Experts of a small language model.
Size: 8 layers, width 448, vocabulary 50257, 104M parameters.
Experts: 64 experts in each of 8 layers, 80 dReLU neurons an expert, 4 picks a token, a sigmoid router.
Training: a variant of Adam for the experts, 662M tokens, 7025 steps.
Below are experts of layer 4 (counted from 0) of a mixture-of-experts language model. Rows are named router (the router's row for the expert), gate (a neuron's input weights, with its number), up (a neuron's input weights, with its number), down (a neuron's output weights, with its number) and show model dimensions 0-111. Each number is 128 + 24 x the weight over its row's rms, rounded and kept within 0 to 255. Numbers have three digits each.
After each expert's rows: a language model's description of what the expert responds to; "gets" lists some tokens that make up at least twice as much of what it gets as of all text. This comes from a sample of Wikipedia text that the model never trained on. Tokens count by the router's weight.

# expert 42
router:123103106161097151172084115132123117152093131096145169170155148143103121132098139107130135129153107123151112077109122191127135163111096175149125114106186113136123154138107153090095140147158125138126101165151164071095135103100167139107093111171115132109181136113161137139128142105191142151109113135126156129096186111103136151115168099097
gate4:124162127119117140099140096133186101132117101111133123125115114150112137091117109119175147147102119108087102146083142116133117140122098137166104112141090109098172112122189156127099128075147063112134182111119094126112149116147164128135111132121103121122106159157101170104111133155173087142163100104083099134169133114125151098129166141125
up4:110149141130152144118140136118166096140129080071147124118132133142137127089126111102167162105119102113096101151107118111131099128131112137170127120155137110089159122121166115108089138065157074105157160107113117120108173112146183115156106123129107117104114129129094210081112119175169115135153089118089079151164147131140172111088157124121
down4:161117169131140153146102148088147110148122106080121161133088159089144115142112075137111171134066192077141138137161090154099110140132095086152164159100121130168092124141153124101111125119127150126175110124150194136121145119140128147150116120135130134146121146148128133146092143103102104105142115146116147132155119186109096165153165128103
Table pipes, semicolons. Table cell separator pipes and semicolons separating items in infobox lists, such as | 2023 | and IATA: none; ICAO.
gets: "| ", "; ", "); ", "both ", "′", "%; "

# expert 3
router:123124103195070129144092155128122129116099141090121115111088115132118141127114140123131103117162108109140127088105113197167123150145157141133127128119146110116122128144119159170112128146120129110130160140128122086159176109153142142124119081155127124096167171115155144117188163110166143158114131116160118113145160094131134124087137126165
gate2:124135120125143147144128139141145125105131176109152154146121188144104103134079101148131129089125162134120127126106152146126153118112091138111127157116147165105120166169130151139094143092127148147106123142105146106141136169149120148088156193166106105166123078107104154088178139086112132125152128158150126163118143111098132138108155159151
up2:163127074127120136137163127137144129090117107150168145133169150102169151136112105137148105112166164110134122146108116131075157141119113130111152139138153132104093123135152165171120153117125166181119122111113161086119155108133135181100130162144110134152132135124110117112154172106130099084137142154128152116116132154093154140097124146125
down2:087103138127149078154171109141137146130145149106190123137142126115142066133096119164185144138156157155057161146119084134135135141129140103125148166147154141126121170119189135094101098102145102118102177194118133123154150068153125098122121098154149109148141086123123160117111135123119138162147116149084170154156129100166123108130129103115
Name-internal words and dashes. Middle words of multiword proper names and titles, like Radio, Janata, Film, Formula, plus hyphens, en dashes and slashes in infobox and sports text.
gets: "-", "–", "/", "of ", "season ", "League "

# expert 17
router:134120116171080129141097152127127127123088151123154135161100151137136100123116124100131106129127108138149133111106136212167158126127117154108128137122102102147107183199139127129123094158129126129073109177110148073152187090142130141146151080120115138095191092138125107112093097114165141163099103111131129156122133137105167134158169159118
gate0:178130094128105153107138163142140124125131128129137141182144097126097090176158157156091119114106103135143133145124132148164123134100133165126123116140119124103142165138142186145122119122084154087137151136101175141144088154172140107103135143144132110112125162096117110120177140084173109126193122078145147157123127058135112117145156157085
up0:173156080136120170134130140149166111140110125114131126171130101124144128161170157153089100113137066125113129137103127146135138148122154143136154131132133138107137166133135183140120155127116142096140139138123193143135097135137139130119152142132123124107121165103128107120167153098181096122186115081155189145107156069129085140150160119108
down0:181141098124128148127117082175109134124122144138118108144117163136122124133179129117120099096099079115173134149132091119078121109136156150121164120156145149116155148128126123132148138135122142097151157137128091122165140150168101078126131158138110091151111106126135165130152123132128100083157156138178123103145105140114159111128124121138
Commas and ordinals. Commas and opening brackets within lists and clauses, plus ordinals and ranking words such as first, third, 75th, Grand.
gets: ", ", "(", "th ", "), ", "first ", "==="

# expert 13
router:117099124169103129158117112130129128106111110099154135153130093104098154147153133140166099148126159170153121116113139191142136098134106150126128116108141138107116154142104127129118105159141117159096118138099146084112105104117139107114137063122105123112124129096104135113151101159205146117079076125130117157119169146158103149141149106138
gate0:145129140118124143093152184129118115095122158176099117087198128152129103151090124122087136102151142140169103130194141130118113099159135096122121139168102067156097109127114145149137149186155121123126111130113154113117081146093102112139150137139138190171132088122136136154132121096123099163125133135117123105125127110145139133114145130142
up0:139133137126153136122146147106134131109110105116041103145184128147117132172100112136110148099111158136148106135190151143140109109152111117152135147126136065164114134124121137140113136169162101114114165144103176127160088146134102103116110123159119202172148077139141132153147122142108148168162129118123119145131158109126121144126154144160
down0:062130091086130100136135133117102149121153167151128100102168116114144100120120130068129138100095144146168126130171117020140135105147143135145122121135161087153118139091097141119097170122120108138126094130116115099123116129132165112126116150122105131150137140115067132125121158141154117108118113152107093100119110127111092085137117111137
Periods and table pipes. Decimal points in coordinates, sentence-final periods, table cell pipes, and the word "that" after verbs, such as 36.06878, "concluded that".
gets: ".", "|", "that ", "on ", "United ", ")"

# expert 4
router:138092117158080130143110138127130128090113148137176109102122133149108113160168161095132122145152114149169120063089140175141116124143131159101128147108138098148151132176127156120132120115163092116108124100086142104125125105127102128137105100145117090085158162114145138150138126122186159132108151109141144139110163110166145127097117100124
gate0:123108144131078161151126138143163103157087115141138153129106102133121095129105115109141127127120117114163130123110169149155162150132123146153142081113145157157143125116123135117083126114119136124120096113137156114115149070083081120141137122136133105122136124107105100085121124135163108137130115103111092099116183149075102119104103170156
up0:155147164128107151140133114158154112135101143153115148115146103136117094152084126120131158133119118121128116115146136149153173166125119122136137101100152152136161100124154118115123122083118117099139106098145137127141167099113107118143115159136121102124107126091096129099094129124149100124124097116134095119142121149121108097097106174141
down0:150136096129120138136146111133134131128103124115148142100145170124135095129130141141117118149181098159122136139138109109098114132106114115100125093179141130107126113144134125126167112117153079114099140148120155140137088121128101135123158137108092114171126109134104104125132144147146101102136126129149108119102086140153147150146130109106
Relational prepositions and separators. Prepositions like of, by, from and between joining noun phrases, plus colons and dashes after labels in infoboxes and lists.
gets: "of ", ": ", "by ", "from ", "– ", "in "

# expert 48
router:127121139183052129154121137128130128145120121105136120154129102160107121195112124157129151133129124151150091084130122198155130113124123156128128154107170134102141127164096158169118129141150122143099148169134139083106148112106130105105121088117134124102146119129148113133107088138133142138097119129134161156103144109151156137114199117121
gate4:122163137122115120111119172091102119143100125155124142153096102131107103143166163100122143083106091106186162126097104129143087124126150147138117183157115155149113104146143164152132133097095138111122120100105144099150131158095118158112129144152134114105123142101111134128127136135129124161163102149161150117099132142151175130084071142085
up4:108171132193140131104134182124105104099119096116144098135080125176112095144121137135146132128113132117127148081134124152136120093115165129142115154124166156141139113127183121130129086091120150142107107118121155130132157082107123156122090135084128135096132129100091125140152136151138112128107152137149129158100138184148120091084086112128
down4:138125168166109154134147139152166124133150150144111129146142135150127124141137143147144124146106147181107125101167140130124118118137094090096162112154154162135129094097146133109162109125156164135109145104098150161131146163097127096142105120136103097185108108096110119133157109094123132142081120159128117145119151128158138158159182113147
Biography pronouns, High School. Pronouns he, she, his, her and verbs was, is in biographies, and High in school names like Dixon High School.
gets: "s ", "was ", "he ", "his ", "He ", "is "

# expert 35
router:145072156191064130140101123131132128130124141123133129157084115156113137182130096103127111137118115132111099076151113176141124126117147151114127142120137112142144131177090162159135142152151165117091117106123130088077176135136075134138099060121105135128155150112154157174155168135154154148123129132147109145126126135116146157077145102120
gate4:134125075114112141127113109126122101145120087146111126170141103114113157118117150104153109122159104087121140129131102119122115142162168122152097110168110126106146179128117117132096077151139157095141125138134169124156053150109130120127111139106132073113105171127145149148153164142150147126155153106129146111137148085148135081088114083124
up4:113110123169132154150118090093113113141120106115122145122129112112111115155097126136130108104151173158114116143103098127142125155098102124091142128108114110118118138097140134141142099123159114138098143085110151136150101140124147108148088110141099069130118145121159128150162122129125144140125149095181110137097147158117162101097099142145
down4:162121156119157092109128117126123163126126121126103168140134088155137135127120118138134094113107172140113142146158105089169110112089111154141125140140131122098186096133125128130146113103111136134119124124094128140140163178157111140132120110102118124144155156167141148175098103102130105122107125164140139112126128119092094130090153116162
Sentence openers, hyphens. Sentence-initial The, In, A, hyphens and en dashes inside compounds or ranges, and function words like as, not, also, other.
gets: "The ", "-", "–", "as ", "/", "first "

# expert 51
router:122111114163086127147128114127127129127081111113154110126131140111113118134155145133100126120152099117136180144091089220145140117108174134122129164073127078143097161138064098134111132155156153134107111134088152085146141128135143120160115083163141139109173105115141154104115170134145138150101085151124147121129146132109100133088110100138
gate0:117128156133140127117073183136089131089111098148159115100133117133123098086093094107112148143121103154139123155103146159118155145111154101112099135137147145121146131113098132117123133111170120106122180091109135121153145121175173143123148114156179122147143183120130125088131173121138072108108096145134114107147090100151106098148109156121
up0:134143171152098118111121156132115129152127110142142136091095132167125112121118129109118103120135128106130117131147079131118121131132157095128136126166113156129149132125138171136109159111134116100127146094119119129124158133150193120142177082156139142125168143130169117102100163138124074096115130135137108101154116107179164130096115148112
down0:106064096130117145150123112128121090147120095095138181094122117114138114152125140108104131161118110156137143139146140064142112172167138071090091128122098127151150140103079121132140097125125129104120155123135121181131096144072107110116104135124143102136097110146106121134134121167113116130105123132135152127113154117115100106155114133123
Openers of parentheses and dates. Opening parentheses, month names before years, UTC labels, subscript openers and list dashes starting infobox fields in geographic and sports entries.
gets: "(", "- ", "In ", "|", "°", "May "

# expert 44
router:135086104179077128138130139128120128115115152095130153126136105151133109138132137175125102111117132140179150085105084212145133115133089131094128124123147130151151154110153160151140119181129125168072124135118170125150122118141108118110113098163125103108183164127144113122119114156125136131096129102125147139093173146133128136103127119150
gate1:111128155147103155127137140144096125102088163063138129160124115142132101146116124170113129116143170093151142098175135156195109116143121130123123157098085113131115122150080135104100113076122137152132141128123130115084107121145133108081133126171141132097126128143192145137179105104153136104145126128137124143092123113052123169068131092153
up1:135135139156124153106101156144086110111110191121142133141148076125138106143136136158116124103129147095172123094156136169188122123108093125123129161114113119111108113128124112113130082084085153162130158132142134140110109110150161128095121159154140088118115124136161125131147112111126126109106130150136120116105119116105131140102162094164
down1:155142121073150136127124141151137109155123117088165118088096184158161133164081118132113099146137173123108101151119131117132114147091124164143127156109147144127098101154148157112166162116151142102113101119117139103164090102139117131104103151154094135132117184149150135081116172097098093129106119138092096117169130129147143119114107153125
Determiners and year prefixes. Articles and possessives before a noun, such as a, the, his, its, plus year prefixes 199, 201, and the prefix dis.
gets: "a ", "201", "an ", "200", "the ", "his "

# expert 61
router:133122160150101128143108135130126129106111141103182147136124111112122168141167167109127119157130147079136168103154147200102171096145149139150128139124135118155148199136131127129126107144151147155094112113120138094108118119131117106119103107115106145131162133113103102125122134111187134135139121131091153156125153146125136151123148122123
gate0:090144106129129123162097143166151117165115134099141177155106144133128126102077132116110103126108148123117147153076137145109133140169159144110128134133126160157138112127153140102087139141157121112152073113111134113125107157130157128097124144115122157120125137092131109159094167146131198129113114119133071095147157111153197086091130160120
up0:101152137109129108144110114155147142129133113120167125163104114122118129097096132126092149141097114155160140145124143127123133136136146160110116131147125123123132085118151126083110119166149118124140124095110133131120124160160179112114125133081097154130123137089130156146132147175111202140111064153129077084142151151133220090094121132112
down0:134113108123119117123133151111163150107120120121150137097121159127141149155153147104128119160162126138165123133132114081080137137143129176115157110086130121134085106153126175141124134097142118095107145132121110101147119127151147135116111106107136121132147115109113167092153140103140112174115144105133107148090042081116160140157160104123
Table and header markup. Table cell pipes, == heading marks, closing parentheses and semicolons ending infobox fields, such as "ChemSpider: 141160;".
gets: "|", "==", ")", "===", "== ", "to "

# expert 15
router:130124157148049129192110110129116127107141163123136104165142158131117125135125086115115136113184118139139111095119101192131154124085119155116128142060124142143127124164105110167095092150172097152117125151113169083123118087118124131150077107142138161112140145100147108166159139100149163119079129131185158110115136145118143156109146158164
gate3:167120117149101166151120114138098100102138127127160121132143098131143149156173100131118123113124159146110143113094133150119136112147123150131132116152134094112133128154137152118070165098120106153133115156145139133132149154141125123133112140130094059132150142131154107139132130125147107135131168085182114104094158102104144140149175087133
up3:119130140135125125127165150142119129107130113107148148155151059101153140150130113122129139127124141126139129144101103116115159103123131170122147139166140117132137116166096178122128122098123103157132126139112145142119103139155132143131170137137108077161139126140138085153096108119134108105090146118178133097102147126065174160117150138132
down3:147112144139112148113107152090149093131155116112089126116112125155174125063106133116152162124133168119112133148082168139138087131149090082138112140124118119129111114142106148137129108137150123127111135147107128122090108151116165117109142106119099143063137074129096133133093139108129112119111160150089175103134131089125102090095164110121
Conjunctions and clause links. Conjunctions and relative words joining list items or clauses, such as and, or, which, who, but, and nouns like word or part before of.
gets: "and ", " ", "which ", "or ", "who ", "It "

# expert 7
router:119144111161066131169114130127132127140085112125130185153117120125112148128094130085102112136172121158143093093106139190120131129126094142138129121113158126120133146165151190123111095162133116127111086099108157094166157085152130141145109122160104116129183178107157153132106136133176164156128124135161183134096155127137122140111157093158
gate6:130166110177128133150133151147086111149078151122112117141076160116110109111167132137156151072080114149122148105112163171172148084150143148082115157122152154141158163105109098196127123121110159156156112133112164140133132129096107108087123141133134144119138101115118119148155166090155126093125156122129137116139158126111122109112108133121
up6:138157104146119103141113136139095154138120146154102113113075147125110121104130126152161126079124101141113148105125139136144152086138147132127124134126149116157157155085115112176122111161092178181158144155096128153166129140109089109124148144103130147158165089131147134147146215128161135124111201112138149131095149140110102108132115136147
down6:099117147128100108144111077114070144110141134086096153132117167122182070115148091092154102138114143124092117115129117121154126113159124150104167098158084123155125127106141129117118106120105117143154111141146132174112167117136138162168135160193142089161122136165147141088064135112136116130148106135143149070108120183149102148105159129167
List-item markers. Line-initial dash bullets and colons in honours lists, infobox fields and tables, such as "- UEFA Cup", "Ground: ", line breaks after table rows.
gets: "\n", "- ", ". ", ": ", "; ", "– "

# expert 10
router:122123130151068130157115127128126128095093117105136161156133158125121111146164161125147075109188112127142096122104127172131143131102137145138127105115101124149132139164123137129101143160106121139131092140139174101156174095095148146150142067150095131115176147127145141121109128094134139133124134146109103150126177155107126121103166166137
gate2:121146104165095133141172092117128153173093149124104192155101144157115155174150126194117133159123140101129180091127131165147169159129133149107117124063190144141123136149137128153118146171108122142107080172161168132145093126139122135116132145117097082150133142094134108104175137117126163153147127141058125159099125112115143135084143150118
up2:121137094131116130155157097090140151137109097115078159155145122130117162161122160168141151158159142085138135124140155137138151160115140108096110156103196130143129105146161138135112134145105098093153118179175141128127102119148129124125128154097092090158122170117124146081147128130105168166133114149056105145124143108104140111079111139089
down2:095118167159116114110151150135118120130136137116126140125104118104091102132125138130123132137138130111090110124118150117146119094150164126168190142167119122131137152126151141141135095161123111124108150122105138149056105134149127166146126151129141170143120144109127091143134147159127137147124154126092129165115137154134147127141124095145
Pronouns, commas, common nouns. Commas, opening parentheses, and pronouns or existential words like there, they, both, it, plus role nouns like band, player, students.
gets: "(", ",", ", ", "|", "it ", "was "

# expert 14
router:128125123146107129135144138128126127139097140138146139168134138126099156126136142109139099117128107149117142117109118194115143103135132139137128155101172090158142148147106117147115102109105064147137125180110134078097179080116108167087129095110166170070124144123139124126139106123160136136127100184109163113101142135101102136163150126108
gate2:106132101144108139128135109154129109113121129141143117087111120129089163107117127111104120172103092125121098137099101136123142133159136184145162119120126153159096151125135163138093128139146075086117164139164123107126139135125091162094122122164150137094102095126160152169168117116118112111168166122127142120131149110084180151177141163122
up2:128130107147131112114126116120137134149131129129139110109082138111107163107099105102133073191111146112104090131096112143122114093155136192173140147113119176156112160095123159126134142130115082093097141160153107106111142143098094134093126131173158149108109104146124150147126139131109128108124144142166147138143153132081184134179128153116
down2:150100177145131127153134134142105117140111153097098156089104112130134137102163146124138144195126113109108099148137144038135079151186149119141131128140147146131118108120127160120164135151143140124109157115098087138114154148114122134123107122150135110153120118116150153091089157139143133110120148095135136101134108153151152096148139195066
Structural and formula tokens. Paragraph breaks, table bars, closing braces and parentheses in LaTeX formulas, ordinal endings like th, nd, and mid-word pieces.
gets: "\n\n", "|", ")", "th ", "″", "}"

# expert 18
router:131111123146060130157097133128126127151109136115144144170090119093113165142137171146085140108130122132165145075110118200186168139128092100129128108135136102122165124136098148141149144148137121169136081155105144100127153135125129136112136091124151128143142157121157136126158130099175147126138105093143146134123149098127127149111151185156
gate0:096137109159105125120096138121077125117092176128118143170124101079124121118122121106126103147109139110145163068143115146156173092143167125132161141100098186160150151147095172104098149105154160184140125148162157136084077103124132144088083134107103134170119103140115079114144157110141120125128130127169097110096146128111109165117147132114
up0:107125125120114104152110124167112092100097126137101147137147117084133144125153119135124093158081114124135145054163101136149164096112095146137166118099113159147136147115071160117093124114137141174136145187149165132091084112098137158102089104116135143150107118107119123126125119119142123107135118123173114101054107096118090181118127114138
down0:140157146117114148113133105143131130149140120125158142156097132170052112136067119136119117162103096092134162078138140102115099160165145087144109133116133139149126115151129123131112097133085166134133111150129061103138132145093122183131095141092105095189107175144124143112123135131128107121106141103112172129133151111141110110160123140125
Table values and percents. Words and symbols in tables, sports results and census statistics: Gold, %, km, from, million, Party, a.
gets: "a ", "from ", "% ", "an ", "between ", "which "

# expert 24
router:136120112184030128116121134127137126162126144157171147115119169137151132138097154133078088111125155111135130111098139172136135136147141107141129120081158108109127120147098142138131157119126118153132112163127128113156130105115133109114157090168151130120151158073137128122140121132161119168109114130077188102095148170123157183102126156166
gate5:124096115125130148159067115087148117137123113168179134142085134122121092099113082130125111151140152144204095153084126128153102148152149109120137129093114116121071123112102137078116130118148152129155134141111138114165107135145127106123158120120141137121127140117138106123092138105132130168146128136090133165105136153112095080088112154127
up5:127096131165122130130080124111126131136111093200144129101067141139119078112124083139127105134094136141168133147094134121132146119162158115109124091114143118114077140129115115128135115094160147135138132122090131135150121159118133119124181120136134140114148129098125146095088153119124106147139141142137153147122130188125084106093090184117
down5:086107140137145100108122163132104150103143145124146123108112174120086123113128130109122176134114165129114116159154103064150144132118167132133128102138152132119136122085129115103106112105155155092163181159101090169073082114131091067125138148080162107138132108081067151088115118103125099118134089160144163071104147184140131113148115113130
Verbs and with. Verb pieces and action words like using, worked, overpowered, insulting, plus the prepositions with, against, for.
gets: "with ", "ing ", "against ", "out ", "ed ", "up "

# expert 26
router:146139129168103129155107169128120128100125136135160134177106127165106102165163185118141110132165166109144118107122158189171102111134143165131128118110091129120122157174119104113125110136139103143107137130163176118131164105104117184133097116109136085095172145120101138153120129125170129114105116125129151093096157124118102140097136101090
gate0:090119144161091161131086168116161120096155125161129154071147109141126156145120127120133103157130109125099141139136134162096107131115152119124130145137140138137148183122129116167160153146121163106151104165119143142120113109145162135126156138154123117127135162076125148127138144121111140176153110150124114131132140101130145153111123157106
up0:149136119174096142134074160119158121125134138143147172112121128126147150141176124138106141114144118112112129154112136154106106154090130129122137182110144144110154135161160116152114148147118143121145103126099148090145133081126157140116160104134155105107121180140107148157135123139151130161144117100140139156131130121154133151131109155102
down0:117183106110115125117104129151139119165175112103149080161098137108119134162140151147163093127154148159110131137168141107150142106125152115134136151142155152131112091109136144132149152137120097155128172094128160116144095143157142166099174139154158168155164104110146124129131090085123120087156131112158099126107163167126119117182126123100
Of and prepositions. Mostly the preposition of, plus for, on, in, about, being, commas and quotes after nouns like part, member, giving.
gets: "of ", "for ", "\"", ",", "on ", "in "

# expert 25
router:138107144164060130122088143129127127142106133118150132142165130161137147146090097090051128153131116124122125149139117199175121120146124159081128140136165135143155149153153137165141095150131110123114141193156143102092136100137126152132090105158086083131148121091152130151154145137140148136103117148152139165145153149133135142112134118140
gate0:166123130092143149136119165130092122129129131112107116137165125110125131141123154138090111161139130150107133130138109141114149148109130163098128135155144176130117126139140139145159129135117140180097121112102138122112119146137161166083129151135144159095162176114103148121158148159144125150144093110143113106127158187108117163116099123163
up0:171104093101113121135127116118117102112102121115151134136175152125133108129124166169113091124160113167163153139119109129127155133125133146102117092146109159109140152109144138146146118151124178152086140122083130132136105120131163164078102136142107126112145184119122177129158138166172133128128100106133145138125159130144115133086131136125
down0:120134155143124116121139147121106169125139160096116156149155096113149114100121122119135130099159143100092086140132124097115103151143139095106145154186137107132106154145103126132127145105121110142151087147122048141094122163107139141107098131136151105076118118177122154123132150124164150146155079153127149111117094187062120144144153084116
Capital initials, under-prefix. Single capital letters starting names or words, such as T. Ward, T|anaorhinus; the prefix "under"; plus en dashes, = signs and table pipes.
gets: "| ", "S", "A", "C", "= ", "D"

# expert 0
router:133119120171061127155131137128124128165130158137151153152110105130113149152150121144151073129135135170142124122074073170187142130132119151152128117108126114148117154140135152103128122135163121133103124143130148149150142121157094131125132101130144122089153140093152134147153139130179144128140107149142187124113153122155115152120134131116
gate3:139144110129125154098122152140127111186109151132166124133125161109106137073125113115167141090144161133139111123139136134097127111129103106132113147098131134117140117098126110154121193122121142141141154124139129124121124157120132137108149126151110113132106121106130104150145166152138071069115115138117129155090126090134121137153157122157
up3:144144137124107133094109172143123108152113151105163145143106175123139162063097131097184100109164134155124117106121128164107135118124134146105118110111128145151135104115113114150135181115110123108154139090118151111128148163134151141121168113131142072133122130133171108167125161134141079104115092129126121171076142062106144142145123120138
down3:118137092088109142123140103144145112147076125130074112127111114114140099161139157122105118127112131151127152126116096081171119112135096147172115195106129130122149097099125089141139116080103085132154131156124132139149122124126123115138081161146107144133152132141117174119144116146117130119137157178119100130108151155155149108116136172117
Articles and directional prepositions. Articles the, a, an, and possessives its, their after prepositions, plus spatial words like close, into, over, out.
gets: "the ", "to ", "a ", "The ", "an ", "into "

# expert 20
router:140088132165085128114097162128131128129104118120146118101126128099113153154107138132109080117171099147118105117159125212176114097095125148124128133115147093130144141118096154111117158129177125115110178144142148074131138108119137158125130074143129143150141122142149143113122094127132150145149098135130119132103177102119135179099141123129
gate3:121120125125139136112129091133119160142122123146123086113100192179137152116141160130144116116123125156095148138146137133171156130172105146122143107080144164108090174153138119112121156128133102167125116157169102127133094073129120142133158104082119179146173117133128144113160114147120176109132156123113102152075156108097110094118118121136
up3:124095138145116149126145099139137153124111088128125120149111163165155201162125152129126147127147123145160147141138161143156164124141109108114139107091121165103128158151162136102133149141156147142105143165150106121108126134097105144156158136110091164133156143134132138115146150158108201136143105097113113127076139134129169115121144125125
down3:118132103082105143137105101114142119125121102164140140139110120124157146066109136156113177140094108140162119140140127056129124125178101143066082119139129126065119083136133128101135172158149154117121115104121154161126157147114176196125134108101141137086131084072183144129116108143122107148071116142136102137099089137150130114139138111096
Section breaks, biography verbs. Paragraph breaks, == heading marks, sentence periods, open parentheses, and career verbs like called, served, became, joined, founded.
gets: "\n\n", ". ", "(", "==", "from ", "\n"

# expert 58
router:127105116171093130172109143127133129143132161147144158110117140137106154150126174119152122148158113130150123083103158207125116075151113141123128146126137105160129160163114159162125101169099129116104095155132125087128120124076127140140150090146123140107165148078122120138126143107175127103150134095129154110076180117120106120131153089123
gate4:169129155140126114122124134129148110085121158120174135131110095093116156124121164131115106102173124111122100138135161148138099154154110152071118142119102102094142112112171156172099138104097098118128160096120130162129145132126155115107123118147146148090152141108145155123106122147159088127130132142102123131166161097138150119076086159132
up4:109123137121120124089097141147118116112140149129172125091158146106128162126110156093165126120156148105122121114133141134153117130151142174104138129172119120099118107100170130158122131097126102137122123091105131125137162113150161123129140115149148162099147148109140138101086172158162107123125110148092126072152169090129123104112075124144
down4:138127104122139169094109132114141105130191115077161147110110147133132112127113137109139113124132165087093152130156191193093073112156081123143148117152147108096144111112124169125129136141098148131135117104111154129145116147125112117061136118091112170147148126130095109113114126128134097086133109125130131131157162094131127125110134119108
Table pipes and label colons. Pipe separators between table cells and colons after infobox labels like Phylum:, Order:, Date:, plus semicolons and slashes.
gets: "| ", ": ", "; ", "/ ", "): ", "– "

# expert 23
router:127088138169060130133078127129132128122117147115128150102169149130143133114133137113134070157143105111167131110111138218164129112171137147118128125143150129165127111120100149118116153143124109142116123145125163100095127131126149137120122099168162154117201139088169115091130159078119142112137112149115102122111154111133144140123135137153
gate1:128125106132124130107088121141112105120144151151131163130118084118102142132119134101130124137094139088159142157102142122098137159104133115118159120104176126098151101130157156152148119134150107113135127087132128099113118125123109131128117118082133117093112092128088126125150092153119168166177128144146164098138130154142157118103115119150
up1:139143151147132135111094100155143106155147175180127156094131101082134143131100168116117141138104137051130121132125135149089131108142113130127186123105166095097155116133158118142159114108173091143128086085152112108097137154123120140111110142084173095106138112142145104112165125138133129159137158152120165125150119110129107128131094145126
down1:086147098173120124137159160108148116129099160128109133142155142103120093120143098088183153160128102125139116104133098126121067091113145152100126121101122132175142141116135129165123089104160096118131136139119139106137097134129130069176088094122147131144165094160124147162126126124116113109097138134098110152094104097144140143108145098105
Year prefixes. Century-decade pieces of years like 201, 199, 197 after in or brackets, plus place labels like Metro, Region, Country.
gets: "201", "200", "202", "199", "198", "197"

# expert 12
router:144117138177095130163086105124129127101118140109155122148143131146131125118140084135149093126163135121155109143103132188141157139089087133127127135106125108148101155139119143141102123150156111115117124180125148088147123120142125170130106106150142132122151128125173158161146141126195126097085112106162151115103186161119140159120149136156
gate0:126125098138098117141166120134107129098094145132167134158132072167108123143116155137104110120105089081150155138146129148181134163138142142126105119107156144089122126132175158175159112120127145089099080097139181133118098131120137157105162176115144097084165139118129118136136128168083116133136120146108134136141130150135125117126104115130
up0:125134102149104142091138106100141152134138144139149142130103118163116071173094114120113113118126106097109135136162107132170131185128135109111132097149114161124135124156164162157130145132122166094083103118117095132119116125066130136123177138143136108119174149145113130104098095154100122138109121149119157142100120160098112147144076103159
down0:123142127143133121086095121125111134098148078137089137145151126126138096128075144150095136140111110155142157128136122085120168111083168135127103067146138073106158127085119117128120172133151119119103141115133137167103078163130112124147153155132175137172133138102170110139129153144140122161110141125075154135161121131130138137155136175097
Clause connectors, punctuation. Commas, periods and clause-linking words after a clause: and, that, which, who, where, until, but.
gets: ", ", "and ", ".", "that ", "which ", "who "

# expert 45
router:161111122185071129160126096127131128105121159111146096142129127122132121150117148103122110110142124126122126101118153167148128145142104126125127115094116122128106136204141145150141172149155126139119149112114113114150151121101115103167135105129125148150126173128128150106134128142121138147100144146148151149081119103142127168128169139116
gate0:140133159130130145103113132106118139139122149122130119142152173150106089178115120124120155113164139088131119153120111135115141145128145115118127147136135144128131140168132159137163156101138118140144130112125117123137166140129132122138114113188189077098128138119113122107117153128144142153094121084137128115105124143112185140139176109169
up0:131098137115106146102114113129121121105119147143125115151165152163139108145071117095124115106177165124130114136119121142076147173122159103084134132143144145096137152141125142161139148111126132140106110113117144118132150158107176121115106140176161069096109150092087144118118156122136136154119116127137103110100124153124176124114144112146
down0:132140124125112143101105139149111136121152126137113107128097159177122145125156120102088162121114149178121108160149143079132112123104122101183129127118131126109131121159172076120164141106128133110074116138132150105152144141166100107155105151094121158181172087126126124108113130123143096088109127162106138156123136124164112131095092108095
Verbs, auxiliaries, prepositions. Function words after a subject or in predicates in running prose, such as was, is, were, has been, to, by, with, plus adverbs like highly.
gets: "was ", "to ", "is ", "by ", "with ", "as "

# expert 28
router:142093098173055129133093156129115128124131121112136115146136128106103110142142151123147105127182138163159139079126134183170143127088156120157128161120125110153095173156104106114105161172128097124104152159099135104137159076131173098110108090145102130119151182116125087129163132127179141124108084120117135140087121136166138126118126122148
gate2:090122105110130107165162141096127132122115172144143175081130144164150129112148101141117117140142101153092142123154152131070142136149104160087126108134106126136165148118090155123116142131083142127147147139094102105074119109115076146096142138169160137158141171117143142151125123071123115134116162104145160092136135134157145134124130151100
up2:090150059112090125157141142127137125166111190135143160111118160119117117132119092137109154146132118151088133093125148153085116152148137134103116110138105150126184163117120177157122118156103155131147121158092096129112115106139072140111128085155149138162142129098155128127110150121144127105081145132114148117145183109121123151143149171085
down2:123133144086131117178154157158138132133170135092116134134140125119133132131134116115139151107092147118129156143129144114116107132143153151099139139114114138112141140110106120109146127080104139138141142161120127171173114152101087139103132154120158119086108133094146125131152110105134110137142111113110150097163095133138101130162156136105
Locative prepositions and the. The and place or time prepositions like in, on, during, after, into, plus compass words South, North, Central.
gets: "the ", "in ", "on ", "In ", "The ", "after "